config = dict(
    n_layer=11,
    d_model=160,
    n_experts=16,
    experts_per_token=1,
    d_expert=384,
    d_shared_expert=0,
    activation='squared_relu',
    moe_layers=[1, 2, 3, 4, 5, 6, 7, 8, 9, 10],
    router_score='softmax',
    normalize_top_k=False,
    routed_scale=4.0,
    balance_loss=0.000143,
    balance_bias=True,
    init_std_router=0.0228,
    lr_router=0.000377,
    vocab_size=8192,
    norm='rmsnorm',
    norm_eps=1e-05,
    tie_embeddings=False,
    optimizer='soap_variant',
    lr=0.00541,
    beta1=0.95,
    beta2=0.98,
    batch_tokens=[65536, 131072, 262144],
    seq_len=512,
    train_tokens=590600000,
    steps=3998,
    dataset='wikipedia_en',
)
Below are experts of layer 8 (counted from 0) of a mixture-of-experts language model. Rows are named router (the router's row for the expert), up (a neuron's input weights, with its number) and show model dimensions 0-159. Each number is 500 + 25 x the weight over its row's rms, rounded and kept within 0 to 999. Numbers have three digits each.
After each expert's rows: a language model's description of what the expert responds to. This comes from a sample of Wikipedia text that the model never trained on.

# expert 11
router:524502529456502552468507542520468545565517530467498480487511538469526476511491521481552517499489497544489472502508464539493486509469501520524540501499538463512496494512521481508463523509459497486484536469509486482495513489517518486512495477536485508489489479459529514488497510478520466500518516552505463483494528474530469477516480492479506489536483483477555442527456501515532559507510493538452540488478507452474524481511494511497505490471520491507504501512511479481503495505505442
up0:557546501474515477469480528507482499453533473508463498476514500516491514519524523505480530461488526510472519483511496479501506518479467460519536548513521531518482477523497514494499516505493480465470510487473509473464491513479537463501522515477487525539517498493499534503525504515472465484478518516507475492490479523482484472472419503519478483483521477497541432463506488468490498539545475503497502489508540470539538534515459470498514536494516502531462480496528512483431487511503519
up1:455501513499561519484465472475534513554494494506505505468514480491503534520468509516493490549486503497507499529500473534510491480542488512538479523494501536502447513483523474509541497532492477463552535480457458492536513460498494508511495496512483489504491522473516490504508505430452501486519489512501502475481491544474516475467494502506532481497520465495579518490533528517539492492509481510491522437499490512476494467526479475452437491495492489504463521488512507480474502529501509
up2:485519509444532518501494535501482519515502503529508541509508506519452527515499494493518435492494500527500515526480489479491500469487450498540536535469491511491477505506487489505488545505458516492499506523535508519517513484439511484496539492505488545475497488486485501506522541457472455519516484487512498467505483528496510495514502516506523487476523485500430530517486533516503466513473498511500477503480473532528513558528507468517530492463549515509483439561477444463501485526536523
up3:471539493491472514505507543488505513523480460500537445512509472508526487511509492492519541538466470486470492503511530522489529520530499469482538518528497493527501502452492525508452535547526493478429506505491516475476448485504505519542516506502481475512457473450535495508517504497486501502514505498520529464485509492527505494503464484503491538513465498465491486526530501522481478496520478479461517480488515499519517486530486589507497481500455515468480522511489549534528563514507489
up4:486496480522488523499449473449489459461510516508527526522516495496521514507476499558494553469492469514553482478489502473504480469494493469552519492474522457486511430546469514506489465500492532498473473466545487509490483511501472499486499450497494476504497447512499476472489513503484514556539473518531484518519491543484508546514518491525474476518471494521529501501503543526532529490470482511440517499515496509487495519453491475524506490492474486513477472451488513470484491522496508
up5:471497488521524505494473515491482509483491506463513477521498540489504506511507431502532470505511495533542445471515486502500523513473556459527494482526476483500499496508507447489457471503492524516467502487486513530476530523493512488528502519511515489492443524530456522457494527498522514506509489467488462503467478539536486500516508464523490568460468501433524518496503506504482519514494487494498509491494555485469498515473498549538551507491519512488515449467474455494492536530489497
up6:512487482476454555513506488545454495540486511461477513508490527526522510483526492513524538513473484463545474467489516521512473474493483486471518534481488540467516496476496495493483489536503470516515482466512477446502493461515510415503492443556501505487522500516514464476517476481539514477516503493479478532498505476514529483490504473505543534500507508485527541554494484492499508533482482523502531497517491461469469512467503462492506489526510503452509470480481509544511516528481464
up7:452487487479489489461490536465490538531443518491497512480478484527520460498501477502492439497476477532499462500536487518518530507503492442474534506492488502512438503457490493506464503553493520457465522483506464480511456446490493528503537504567470487484468477499497490529507480497497507484510461507519482474511521493518494439516502527505550488493490491504471499474471497524503530484538489523476466505472471486513467512510508453503529509461478512480509463497502480490499497468497460
up8:498502488516492503530499530509488480505443486509524467575461457535521504512562503492499535519522533525485467517517467487478486532508534487506485503521472477473489472479561505477518489534472498527475490497537503461517450486533512509483521482469517471471492520484493504515530517512497517503491514533492511444531517483537505514466530523511524532507495513487518526534513442490500527493516535514469552564468532497487547491506508506521521513529505461454496483496493474482494496521495516
up9:517511508472525461492523529508519497550501527486510488519506462530554514446520493493500495519507507537481449493508528517492514491504516477471485522478514492544560498541514482497490534493484492482490508480539523520538521515479502531505532534517491510481492531490510514471483478532490480509502497463527517487482498485479522477527488510516449536537442492482482449513477534528518484506515489533476513472537519519500484464526483501468554489458471503549479569499522536511453487519510521
up10:511498490468497493499505527463506471519520527415530536524496481511512517437540484515518485535501510491509467497484487544468515505485478487484512513479530499479527494456508517505462537472505485562512484513516514468517467495469493491542479514474450496461482453461521453514493506509557506504517520505512519472482529490491515480546451529453511501513508497474515486512494506508490507529488463474518448473501497481522504524489534498475497466520473523491473544524526482550475519499485499
up11:563513498496519506490493501493459532484474470538470535458538506496540550522493532537513543499469523515521500535503478524476526512498495521511498523508533463544500508497528473499509550496486523488486468497506516525486498513507531522503530521468484526514482555506513529524456499460502487471449494495486491491555541490504503529521466525466473500490485508463533479492475501458489533512504509503503480552498490457484511495438497499450508543503493497513513500456497489514472481557482489
up12:488520508457462516509471492480475500513470518525497534507461548478522500478472524490503512521491491495539509497475522487503500519515520490533547537473508461507510484497528497505499442502493517493516503543535465510505487505470524493540508461499475495522516478503496489494507471543516532520503465476488485485491558532540469486534546538482471506495497463473481455473480483474529503493496443504475479500501492514485511421517522516516507429559499491505469449491490484484477531515511525
It responds to: Verbs and adverbs. Auxiliary and linking verbs after a subject pronoun or which, plus adverbs and negation, such as was, has been, not, primarily.

# expert 4
router:497499537491478499496547473512491542483522482454526489488501480509503517567473531456475494494519491487551521504528498512486498447500488520474526514493505536535545525494530549530512531487517499480519519495444498489491502485490497490491517542459503478484490542503508508528509490543464504498536496459486467513507550507522488526504461478524489486450520475480503521461532457542521519465553499533543514508510475500492484541483479505483475492467507540514498478518471475482475474529483524
up0:453495529510487508457535485527520503522490493522501476468511480550492527492517457511527486502521530481478484491478484455509478463495503524485523498539519534512517563474515489519507535487536460527511466461482535462516515530546493481526483486512496520497448468503497539547487508496512456486505487479526489475503509526546483473530484486498470477488531506506529514510492491508539492486544528458505488530532496503522499522449490486532513464521518549519538492529478528440482483524518512
up1:537491524531497542479533502491505424473496494501505493503477538522505490486479506526518499505504495496507519488490503487460502562512463526506481520501481474543481512457478502476517455554521530499502515440490495486513514429491506503486536560470535508530479488482486530526528495499521531452513471467497494518515497495507490497555499522501495512526490482529502513460484504521510508470481456501483539521537509486514483510479539484523511554449493493470551482540468489505508474523478507
up2:519503490502480492536497535469497465447465516498514566531544450484472487511516542555471555524506530496493527482478482510501522540513510513505483541491496521484523512507487497515524527488466492503510522495501499470504510516495475473513484536516527466512513481489494503493514525474467501478512498529478479519518498443472520493499475496515479519517495464484504518501501454494512498427517469502529546518525509518494493515506470518524506582507444517509462521484549493532480536547500494
up3:497492496551473539534484443501500516505516504496509561534461519509484519536490443506483507496511484534511506544513517502517549500502466490520527467506539499548509458515482524503499507475473517527534517490477496538459496470485494480515467558460509488480521540470463516478489455503465475546513479489495483482536520500496501472511508457528462491456506516487497484540514507493485511496497503491503498463494441479511478506528514486496489537467489534512497456504462466510486494517543542
up4:526515486536503494476511519509495508478570525514517524529471503499504489534523515497532435492515487458521503505489461488511499438503495479490479500462519490535518471517507519515506521518520487498551504510469497539538467536489541503494505462513495476436467493532501518519533504453494449508489509532508467478535471477522502504500509479495493540496518549500507496474502490482488543512523495502518521514477493504481535522452493445535488555507443539489510450478476518510487484514523511
up5:479486506496488538541531498502504483472529481525489482470465507485496491501476527506512463508501513465529513509528429509510524450527474494512550444469475523467565482469513472554519445481503524471534519487517507478463497528508518504489475535496468515497527505495458520489504490515526464513525536447457491549496508504539510520522463523465497488485523454484527472530483506470505495490498511497482535524477523501519503508476528495460494533509498522488500511481512484478511473554507503
up6:511458480478532518499518481494515502470461472500538515540496499485470482474508476445517466511520533509571485481504515469484487483497478473556517483503464492511490486472547467514480494465477509539496509512526489549488458506489493525459511511470518509522534540510501512513483509500490501491501481484518535527525527476530501488506524471531526497492481508527477481465474515527455479503536436511489555468485519490514505565511476514531494495502535496473474490480496482438492514551499486
up7:496481491474496489505517454502488501471533504460509483480507482491475494556507535525500463482483513490531539487531495486517465502521508492501492500513470507473512480470521517509501474510531456513550487505504573478510492535514529535482490521505481469478507525505490459488527582453483494457507483454557501524476492482558462510517471519513504464462488486484534515494529505535519480494510539493492525514479488511527487474480548483498537505520474506467495513468487536466541505503464474
up8:544535495514517505498528508512463520477490516512497485478547518501497505512509549467485522491493480509525521514500533508476535523483462493512520483487493497457529513501523489506503539496483511468468473533488479494483549499505526478500500540498490495535495492484492534526480511528433528512500473489475494433527545448480485512529533487480526511493559555501508474516514511505488551473556440505521465462520509466463522535518493507482518509514464514467493496481459464485488536481509502
up9:476524452503463491490532514534525490532503481522501505507489456485522498526474558527505454508541485499483510551530515517490464523476507520460493489496481528494543530501520490506534501528483489502484429513510515487501482530514524560446462536494500498525486498491443492461538483504465499518513517492533506523516511534477473501506508529505484468474472476525500508480561484503513477467540519482492470511500479501502519521484514475540478498508480508507485547530511545513447517540479495
up10:480537470509536489535510456499532513519503505485497478526484462503437470515498504451553520519497513515537461524506493492505486467484527552546515516504475482511530506495520498496509469515475463521475487494492546521495495497509496515492489516479502512516490496475496457497542491562475482491513477494507471531505507434474541502533486493516499507478546478475523503473459469515489509525498496561501526465524535491488508493518493519482459470536505516492492460508446482477522468563533504
up11:470485492497472475449514524499507504496467519515522503463517466500479505500500489507484539508527509501469540510488494528514493495478467464479499490528505540499557495451512546465533522465495443480531481444488503531482536472502504491520502471507503502497500486531516511477492478516455482522521445498506488503506467518501530494505454451544536525459560473490539520529508503496518490487496537454533458528486476502494479533475486483507474525502505477462498527457511467501512498529546472
up12:512506480479514460486514477470499514514530573497506496493490485500489489492533479518515531460501464489506526517499451505462542508465535503438505535482479525514472509508469498498463530483512485507487517512452463529522517513544505490494469501479485475505496527504498499460511508510549511487480459507550551529450488457534507537534531500509536496445493457529508481503489510512553546537528483462496522450503515511473471528496491490523514476516480523496498498500531522508469523509505515
It responds to: Mid-word consonant clusters. Word-initial prefix pieces like int, reb, acc, conv, dep, and inner consonant pieces such as pp, ub, mb, nt.

# expert 2
router:517571506532530478499535555474538460524517530477482470462522488483507511448502521477523505489525513509494495519471482501502522496481493537467516542479486489505492481526470501468505495525494479524536486531512507551446509483484458479525474523486497510482515514507525506543485537425492528496488495488515452517477531485462476508508466495524507534514461525525526506481491510535487511467532570505504493498513496513486480518464524502528511493507530534458512476500475532456492474500510499
up0:524526481481489465494504491511497452476511523490523475490493507495489526479489501522475453486499482511513475532523532529493489544501506485496550512520485467483525490507441469454464456516502478488528510523502520536493489525478501442491471520516506496489459544478467519534507516494465468533517551487544494494486486481478443510521481493443508550500462503500482491547489534518539515454492515476453507526528484499531457500499494516546515472473519503491519507468473508471487484533482488
up1:536519490537472519517505492548548466468477516461533499482426492513492496486512495477494506563498528492480487502516519493513497484505466490528454543512489467482492537501485487507569523502514542512513541499484490472490473496455459429502497505474526474537501524509487513479521523479524515468485523462491481487517512509468487518496491470514497492484537483513474485467531480489490440498524539488460535509484496481504512523472502449512521537490556503497518487523532507501514526498486492
up2:522521543551491483529533461529495488548503486554519489508504470465507501480480500481465506491487516496505503508521478510525565519514539497439555483460479483458502480487484500504534466483459480504503506466475483511492487493448518467464487479489508462483495496494471506517543529522484480510491507492494497512505563458497493512505512518497517531520510514489473508537491528496462474456492534466467533509485516485536516506474474512454500504511488469478476490552547498532535458500524511
up3:455510525534507493528504483435523483501533481504468511491523477524505522466563498506533482524537509545532490513478523499511539499511505530502467490498481517528500512494486499504502523512474512492534484468531513532482484458506501507506492476469494523516471530459456478484504490495493522482482494499483456483503515508520469472526501506530532532479500512516514553486514515505485508496492568552556486534505481444529503466475470505496500507519547534500561456479486463506469515541534512
up4:517483523483528549511525500472495478535501520478450518506526432475526486489507486527508496504460528537460498473530491489479529469460488529488535563473531459499518496542539497463498497536497491484527447521495505541461512499515466480521468471469478507505478546505524525511433520471453476501479534476518484508470523462515488501528477497501472478493468542488512502511461511479510489519511495501513502506517505501491520516451490475466474533498501488507499504510466541495522516501485538
up5:489550493505511490483503509530492464512530509511576493484466466494506513478478506534487490460525542508525477497527493478518481528508522515507566501532477519490460511482464546510457497535488461546532520495514485556499504491509471513532481536492493542507509516481495529510500504479446524451498527534509526481529489526486536504501495520523501505469457465527493514505483473515496508502542528546483520482491509482465511504552523543494496444491508508533469501450477498495492483532491499
up6:482521509492482486474493480519523460502490541447540510525539467504513549502460519502520527534506470535496485524470499475518518506466492532490536499484457495554489542486502523481484480513545498455512521496498503500489534521453515494515511490478506459459508505560545523533519502521505528494499506496516518522513511464518480521440484578490498495482509507507491506519514526469508537509485540494535487497522508485489504494487574505466501511495496512498471445456527481485470513487478515
up7:501545502505550519485464483530487486527501491507469501484507533509477508498511463527520518527494548490499505486482477474551556442458537507521456542524434509544496527519528499473524480550484487527519490545486504509489502526475493458509471479498550493473497502497497539487509511459479520510519507487552502495513499517515461449542483454485503526534484479485536488526547516507470461501513527500502465477496469510502487486512508519508485502492467492497503499481507504508468519518489561
up8:457503475449525509483557515510451483490524500512487472476475505498528522483457495475495521513492456529515490522520533531482502518466510493494459466460512470514512523514497510464536497469481471468484450537523485489463462513488511495490504502511516509480471514518542499499466525497501534543471457529517467486487540500523504473505519444487507479542487508448534462516540491494482517516508515527480533528528517502519460530442490473528521506499507472480513481478544517498495517544512506
up9:504552459518517517481534592509457508503497527484540503502499500480526522503454483512475494531473501509479513480502541510486494513494504464470475542476511502508510495475532533488462493511455515519507505537487505481510544518509485457531548542498484509516519470502487496518496480508504486473536529469516482502518512524503452474531473516512511472466498535503522480492512520500475444493497513472496464493485546501541497490521549517527430541510498483497489487516465503498463528545502525
up10:490456519472514520490512530509495491503439538452497489507544488522479517495486517507525516515509490513547522512502521512559478502509533476499479535467449475555529495491460559492525479509481509543495470502500505552480502499474526503522507482480463522501494470467501506517433515484467510521516480476531477483497519473498543528467498503516511516496500514469511505455502483481435507484523525505555510476517478521471502496467531499519531461551531475481515477499493495494459487523508490
up11:511506477477489504511506480478469469532492515463496461485519480533486442516487502503501509516500502463512515489487502485509430461487466490502537503419462471515497508528487520471523463530534530469537489517499513523482506542515489524504515477491500497444522510509495561486490459528516496548517506481466504490455514508512519477511523493524494501482492503536526509516526464538496499535557536478509471515533468458525506496485505474493520523514538541462494470544511527487526520508504521
up12:492554476524506495486513496507439471521512500479489466462469504463512469509485507507499474495491494557469488522513521492512496492500466528538505484539505513493470493502532497476543516570478500480508520489480497534497528480502477501423473483523490502483498536507516474495481491510485519536456514539499487504508545511496498539500484471484531524508480441499520504457512488540460512462541486504502557442455467481522515504544527533510505520477526486463504493481527506470520512521507496
It responds to: Short word-initial pieces. Short lowercase or capitalized first pieces of words after articles, such as we(evil), bo(om), cas(ualties), do, so, and pronouns He, She.

# expert 13
router:548484466475475484495489491462533494492466474537477481549466510504562523458472536474542519518518520521498461485493540476490492503522486492516490509480516479489502499522488477551574490488470473493472480498475449495515527520511488547492462512512506481495513503491524491525488460533501508450509525514538542493486465500474516506497476531531503490494481514450516524538472465506504466508508478454508506503491509524480511480529542472545517492522489486533465447515484484503494514516523475
up0:557495506479495496504494480526500479477515509503529513470515522551562491525505552507529523518492532548480507490479520489491507440486512520491527463501472490488500531516489517480496487503499449476503517520496511540500479503476493510481476505435447506517548433488510497520471494482439485502515516489497494513500462503484499467561472470515559490498500506516507497490502501523489467528492501493459475474454522492507534529499489503558492537520485507520500519466525514519477491472454462
up1:503496484468518500472496503474489512524556496487499497552464507489523453517541513484519478485502470494489490494482502490517526541518484513499508520443508490482528511512493529511489471507515494510517488472503522501492503526521495503499529519500542510483507500522474514482525524517513445493481511499528487491470522503567501488513506478506572510502490507471509531570479458463478511498487456472516487510516469569483504481458485541527501462464511523520470437432496484460465507493528475
up2:495450522488501506495497490542501496553453496478462532536483471482529510470472431506493519522538508491490500419524508517496489480506525541511543525464495565524532543473508513502482495491470494472529502520507487471537497503453523515482477502524498561493515508483489525526473495513506526516529490507515451490495527483516519505500491523480487497511496475529529505532506518490484503509513502507485540522475497503535570492521530484456477512467520470518459497478538488478483530530494486
up3:516504462509456506490534505528494458499470503526499545494502497468512469479481494472536504536458507513502537465510489530478495516515508501475443511473488508464513500525456565505535501518514452519538476519442482517550534517501498501502521469525526467494501527501516532526493517490476473487528479451489517470495507488480494492490551490505461480455485514516490522542524460504487477546512504505490509478468459490464495520470489503524456542526497474489530482509495501478448530501479520
up4:507485520471498539515499493525547487499482464479496502484500497499457505506499518523509511514500457542517517504464523492498484496458519465496530475483478544473522502467530503520520485497500476493466461489533498513478491532514456495489516466515494491532499503515519529526499434500501548505539503492493522522497500527483485525487445482524537502501506538467524534586485534500503499505529555478504502463456537514534516545489530521454543498509498538492520548468486507532493485524489464
up5:489538505518496481525518515551529504429498465528528500516486500521534534476474473462482493541466486549480493505513507522475471505476482479540522530512514528514530513491489471510490524502486475536495508494536564487462517550539519527539511522503486506488535510498475501495527474476471518479503503474555553492482495511487533500514494508510496550539491461484531539509499521506532513465465497505545506493503495509482495495473489489440493486516478483520486500528501542464468489525480453
up6:505475513439485504491499508517513485496462548493483491524492473478543494505502519465509511492472533474483506447501497468504516499469483509498521473494497487573474529533503474512489498483487491518512531506440512513488482509492503483498487489555459507484503533510533484521530477471506478461473503549464495483530515492477493517485468477524502445533505546523554496478506505472541504488532517522493559509486508500488509500458500493561491471438469479505493465524480492495499540537463518
up7:448490490513502516482504486442483491525460487522512487553492527477535482519496510511517533551478470539506492474498483506498495485461505478471493493523544515513496485484463453522516505512523478492487537482531476509523548511518486547488478524496502514542526493542524543505527472528498555521511493476487457498560491501534512538505512492507533493483528467487492476509495482509499516504459516461493495480509478470472494448478497498501527498496524554477461479434521480537509466514497467
up8:535496542462476535484510517495500507507488511507565522541513517472507505493498492520494500510484527533507457486508503529497497510483511514542527479483446511525486478528525504526552458522488516456475506490463472507462481532489535527480479486475484539534463494511450486515507480499500472498506555473502558530521476463506538514461482486468491479510497508476500487548520491514481505502492508458540521451518511527464509457506537496526487538516447476531475499497531467473481493511507511
up9:513466486474496509492474497485530455508480518530506498524464486493526495474503468511494503550471430518502473476464498525525496491498515501540556503466529459527524516483477512534509463512536503510450443514479508512476499540484450541503524497519469520507553480476511516523530513507530502532474468497469503491514552525489507513461520527503500497485487471491464492546522480499519498428512485506479507543501495490495496492495518512528485450531443513509487516485471490528493519512532476
up10:495526475489484502487502479478502521551511469510474467480530540530517490496477543506512482507539493509499497488493502540524476490526528486502514549474525540497521526537526505536507510485507457498496498504515471530512487499455489498489494455458507477524454469482497484497485478458483464442518456501483475495514483524493453448513488544506573516494513491509533553485432482508485534533529471493505534451475525472515506512492506528525502501497497478508528478481456508509490508518539511
up11:489523532483540543502542518481514507500527501494486532461472506485495522522491513474484515462545483477524538519486509496475494516480485518489507492474445454510495498513512502516513536473482509535500468513496483550521551449518497519556526505501515485516497535485446518510483475484471502497495503467486478496504495515467527497504507546534514514477492509442453492480486445476524458522547439534525520485511515518560519513530526468516509476502482485506504498451504465482493501492477534
up12:483467519488522469495523496471431447520519499499473461555507554541530498488505541512519530516443524555494525526477491495529508480515446487500515508461500513545495493503492495532516516553484497496516475532501514532487482508481517513515524501496542524523508502506532510519497493521448466508536514521503514459512494500512506455538504502500529498512488497467525529466489520489457527495537485480531508466514513518484485494507502508481512526446484521456494497512506547507470542493449527
It responds to: Dates and months. Month names after a day number or in, plus the preposition in and commas before years, such as 26 November 2024, In 1905.

# expert 9
router:457490508491523538550506502437482514483495509519530510480486524466481485485526494547490521555491523472507506507540511505475501455510519430503479450511501514488486539489515520498505487465517504485514499495523520487502451489469545501516446476492512481501520491521484480526536527522446468518507492511487454476489483512495510470488483528458503511466550526498501520544456535468507493459469479493471475451489465520496531503457498507497474528507512499531548480486495521491469497505476517
up0:476507450484542511500505543538505461484508495472537544481468450523468489498505513493510502541456474520512509508478512529479518507497485492503465520554523476494511521530471501546531481474507479532519477489515543495491516525461469500565469536528549549513468493467484520518504513500436520487503506537470487496512476485516471476502516482535496469494498465500473488500472514508563517483493516535493498491487470531520492478495512492471443525510519503481524504477527455483520512517524501
up1:503539515472510512530516524464467526495486490495503529506443552498493528473499536484497456524481500471562544487528499488493510479495464482470522496519451512500500514516506502495486520474549499527487507543496509482481466486481485453527538496479468504521525489470487465477500484500462466490455499490502475555479528510478518478508473549482457528522539477493421508514476467489456531502529517527472476499552485477472487507476465495497484503490510510497489518504482520494503527534478518
up2:479492498514478540520487510507513522480480500509519490530460513540498484453505474505490510521483463484556497540503480528527539510470477499506494477469520523459472486459493483477478496491470517452501525533517521507500533512470546489532480472531513494524539516477545515472522507528491493440462521526494504440527485535488500492448481487447506526450502486468487501550544512496474501508488486489486501465545461516516507485492538498481479513470505462496551473475494517502506529475504523
up3:513469538534534492499528499508508470474489478483533498486501498520432482483510425472552488522489504498519491471502512512500487480503533472501492519493461524546457481489468454497511517479485480478452502523512485493483473499517488553573465483461489483490511473499493519500545505538515564486495494505496513466507479494496542502496551554473526522482492509507471488525532501476523468482494539502463520476513459513514497507478505525469472496519537501499520473515481494495498544521493533
up4:492533491452506520552533473500529479467498519495507514471492465469421504480515465488576529513537512475497493490465517480461554484520511505523500465532462496492483529504488485509496505481484495521469506478481517511456527519486461524506500460511477496542486477486493503494495525477465462483474550534485455502533482520521509504497514477488449504477484489482499481510488470525485526463569508513516495510494533497511519517514507483540474503501506503548539496491448486499500458491490487
up5:474488521505488504504539490496497530422494506508465495515510531484473529511501511521507483481516494496517505516451522520506498476498431492471464497503478524538522506473478477503522463501487473464506564458517500473521460489459498477507491474514480487505460501484469545471480514512432483533493474454494493489487539495521455485510495497467528506525505475528512496540495498497471497499470530484494482434466504486544520518494553487524506500512509511469514502485474551489496492534483552
up6:497476454502464559518515489532502458494506513473482540502522505537489496509478502534514494538518536473505511495472535531505481506503492471544485525471477481510466523531505525528512521503503502486486550494500475445498487506535545490528446514516461501503478484502483470467542478484535531499519502509501508524531516517469505462533547517523475510538533524481517488528519496488495480519493502516505521487482462499460472521537498536509533485520536542555483513453491531548527524534499468
up7:499481518524484525510525455512501510481478563495507494479509517481500505481502480483511497526507515505497440493499526483509529489515471441491458481519484521505483565528488504464470521508516488510520484465501481492492484499522512457498525502487471484481476472462456513557552542496536490491453474533487490441464518526473504521475487466521533494474501518485484546505499509544489458487489491480442496508505467450483520487481531461521488516488502499464508451513470522500502482484457484
up8:478538501485489463534507500448469514522526492537525475508425502517530499499479497487459505479484495508524473521503492528473451515508543481519514438497453452508510507497502490489504452525494486521530469439511496488493495524523533525495546500452537450514467470494454528502526520499501473521510486501483486464491499532460523517533518507507480468530523530509514539513538513461494495497492452504503486521489540505515484525488460527493502515470484461499480533481511495514484470481470497
up9:492507530545507510551528478559557494546532491537514486493492464499504484517502503491473520482493523470507538502533464538533523485504523489508524493556471486492475488533547520527517483529515489485510506501510496508488475510502493536486506491468474536471483478442509492501561482502473468474542488515475480505514494496472500489489537474511531593481532514469475525529487482508461524518503486542458496461508443501475478523496496483498487501481479494494517465499501494522502482507473517
up10:532520517500498513491484476510491464540485518513469526511491512502491495475477488540483471509517523509463486494516478512503506485506489447537482492521499506501472508494520513540472476495472477450491496532482499524457485465455503524453499486540472489485522529530507481510550503509461527514511527518498507530491487481462509492484534560515495506455517470491537524552441481486542564485530550513480519488526481548525511466468484538486492516486464553487511504488525524519474527484527492
up11:552470507495505521495467493450517525508496512530497449510506527480458521534509491464507528480507520568524485531542480538477496514502538490472485473482503470541564506478497491486479481486486505536511538540492478479507505503485505505494472487498503450473518504490471480472527477439488480497524555485498485532494521477523501489490482501517490504476533528466492457492453490505515513494480498496505486438528461472538497504485506507521510522553499515469497523513445481523529465491467480
up12:506532465491491527483498522522507495482513491503448504470492498484489510497525462495512514494485538501483535496493523527480508444456490468506519495526506476497495443486519529519492485470489523496486504466498506478502487552518533500496498495488498463520513514487492544498526504543469495524517417526505492533514521545496483491515536474466513496498515479489517428552492529465485495453497521501500555535470486514503509481558498496472516473531548519497503504505521487532494552531466552
It responds to: Foreign name syllables. Mid-word letters and syllables inside non-English personal and place names, such as Kinnock, Tariq, Kamara, Toruń, Khachaturan.

# expert 15
router:516498498530452462525490524488516496538471497507543498486486520464501455507487472510536539506514467541486540491456517472538481520492448528504507488506486466473471461496519537512476548502498527475491487475498525529497489509492549512531482498486499498490486520510537476482478504497495447528475523457519512483483480520571465447496541518507489512530517484461531524468535475459483530514521482524457511516477477477505544506517487511538519495506540504501498486486497468520492488473510456
up0:514538527526467501475516483451509497515492497467522488538461494504475454500456489500534528521494454500527462513495515435501483505510487470521495499509499499497457475485511505500482507515501485490486492444501497497470514488464478531487524520489519483531504468453515468506515509493510476493501489456522547514518490536529498469480501537459511506463519519499505494477507482536491522513503492465507541478453523486459482515459537463544514503448535465493518509479516532522518579471538489
up1:473481563551522471534487505499500513524534497503553511479495492525538521521464461457493538519505494512512476530505497496521520486467501511465486531510509498518500535482580522472534501511496464464516493499485532536501462490477505474489472471494519464484545481498491499490478535494479456516519493494531485480479476564525505489483467530508508483482469518473498517521524487524535470487514493503506462503527507502517520483524493520539516533527513521533550570458480495523480515516498518
up2:536487528497533458488473503496496451521494501460501546497480448455506458479522501477514502503497486473534502461501507482504473466488517541487541474520523529508456506506542492538528514502524496484502500501537544514509478508509505494496452531460484527531482527464531511526468511542496505493530484535548460546488486514569492499485482546512520524461522508534543493459499475519483537513512473513487522481522530466524530526530503476487468486474486479497502489470516486527500515503505479
up3:551488459489501514478499546494493487483524503449488517521503557460479518478488515506557529490523494504510487461522501508539480509521492468465518493519557491504516492500475487436519505516485495513499476489511519521481464471496498504530492492496523509526469538500498477498490436487460540495523534489499509550488539498508463479566540471474499496460490476534471468509506477469529504511520488492490516500539470443515521495503514517529506520524521508521485490478456509488496474500504434
up4:451529475521476493519494507457505463523518493515529492483517518492525479495513509487514487476539493532522512497510472524532509505460490486500486528464477441511505516460524522510482497485491486519542476537538496475489505530495535512539463516451497545525511488461447520523554481539496508506511500436472473497471512514516506516509500572533490499527449468514513496491499461490479515489501517532455498545526468459442500485491485472503525511500487536516492473490505483500467519487518516
up5:453472505511488466516500507460530481477444462553518516504488528460511486522492499530535466519535491491573465470460487516497515506510499473489517468498495528547491495513529487533534474521483536546513541521470540510480520530514544519518472465497502501519482493515468485501523507482508483559503470504529538483500482497489527520477537474499520474476466489481519506491476478495481459515488520509538515498498494473521513512530525487508558500465496526511526525480494459483499476484559505
up6:511519484473499482493492482478525505502496505489536473474485496459477465529477486481484514487448512533482525505499491494493468528561463484473519514501549496461497504492505484506484556493500447508546489483515485464500481519524497501512506485472474492505537535464523467533516594496494532474484543477480515496510479530514498490512487527519512469500485498462515486485488443490478517482512541501498484493475470499517522541483521497539465514468552476450507486504505499497534475528558465
up7:497497547508514513540487518497496455510505494496521473528481549514486519484474540492499536449491517485500534491523485481524543506509508501503509530516479528490469483478475518480501518535523500452528500540520482480494473473518470508573493511484471515509503549497527481511496527462497518475488456479527490467561484478533468472468475511479479525481501488487496543532486475476466471538525538517446479513502496534468485485484530495495528507450485544483520501493450486521500497483516451
up8:524483498484460487486524528505494493462491493527473480550536506493436514502488517518531544504477507489463475490449485529447517485469493497503528504538480518512475495505507537469529482520515467483494478499497440501462515465579529520533515505491447495507474470466492502490485541520489490492526505491511518460506490504547517479475518540489475511493480474521515506477499480474515502520516515515511558508544479499520508543509531505498546527474468498492485492511495517503544521542548522
up9:462493479505489493520454480516504521495481553459531495493492496491477522507544509491481491521465497504536493476479510452487509526513472441493483486448427514491513569496529479489522517527570473527506500506500476493498475476483530486527459493500499520501510504455506514501481521496509516517515440502471545483499487548515513505460516467470535514492541504515495487544529523473488492526520472507487480514471523464477518513479509516482483486454499519448504508502508495503519511458522452
up10:505444520513504499492494494525536468523480491462570483500481534489487485490486518493517540487505471486541475493521505546522528491516511523519526511485466486499507501474495550506493492510440467484510454518469515477466494540515526546543483505485472521517451493517538471480523517501495499490499508512529463505517473487517490481529519535476469493500533517477489514537452456504516483495495541507526497479479513491497476488454567536534495487505511493468464511508521481495476511454476439
up11:506510487493515475465530523475497491505532486521493469524512496509468501482489552489515480514493490508552502534500517469559511526499494479472550488507450466499513493475523464455501505460501474515477510456524495525532466483533537506547528501529493463489521500480508518510469491513485502497502489516495533504501498506506513479557483534511487473528511476484530511487464454530460447525534519501482558498510514481502537521476509482528587454508506521492487448518471507504489502472490521
up12:491548513453473467480481506520496517504463477463493499478502493481475538467562464540488525508499489488499517529510541492512527478497483502478509531468503497525479503537505524499522553487516529483500515489480497496475477528484544475523504500508512492471492476498486455555511494534476465464499500460471509498469539512495498548451482466519509524487529517482454440486481503517484516529504492476465498508484519479524493519510501505492548494498482488553562512530524447483480491530547487
It responds to: Articles and conjunctions. Determiners and conjunctions opening a noun phrase after prepositions or commas, such as the, a, and, their, its, whose.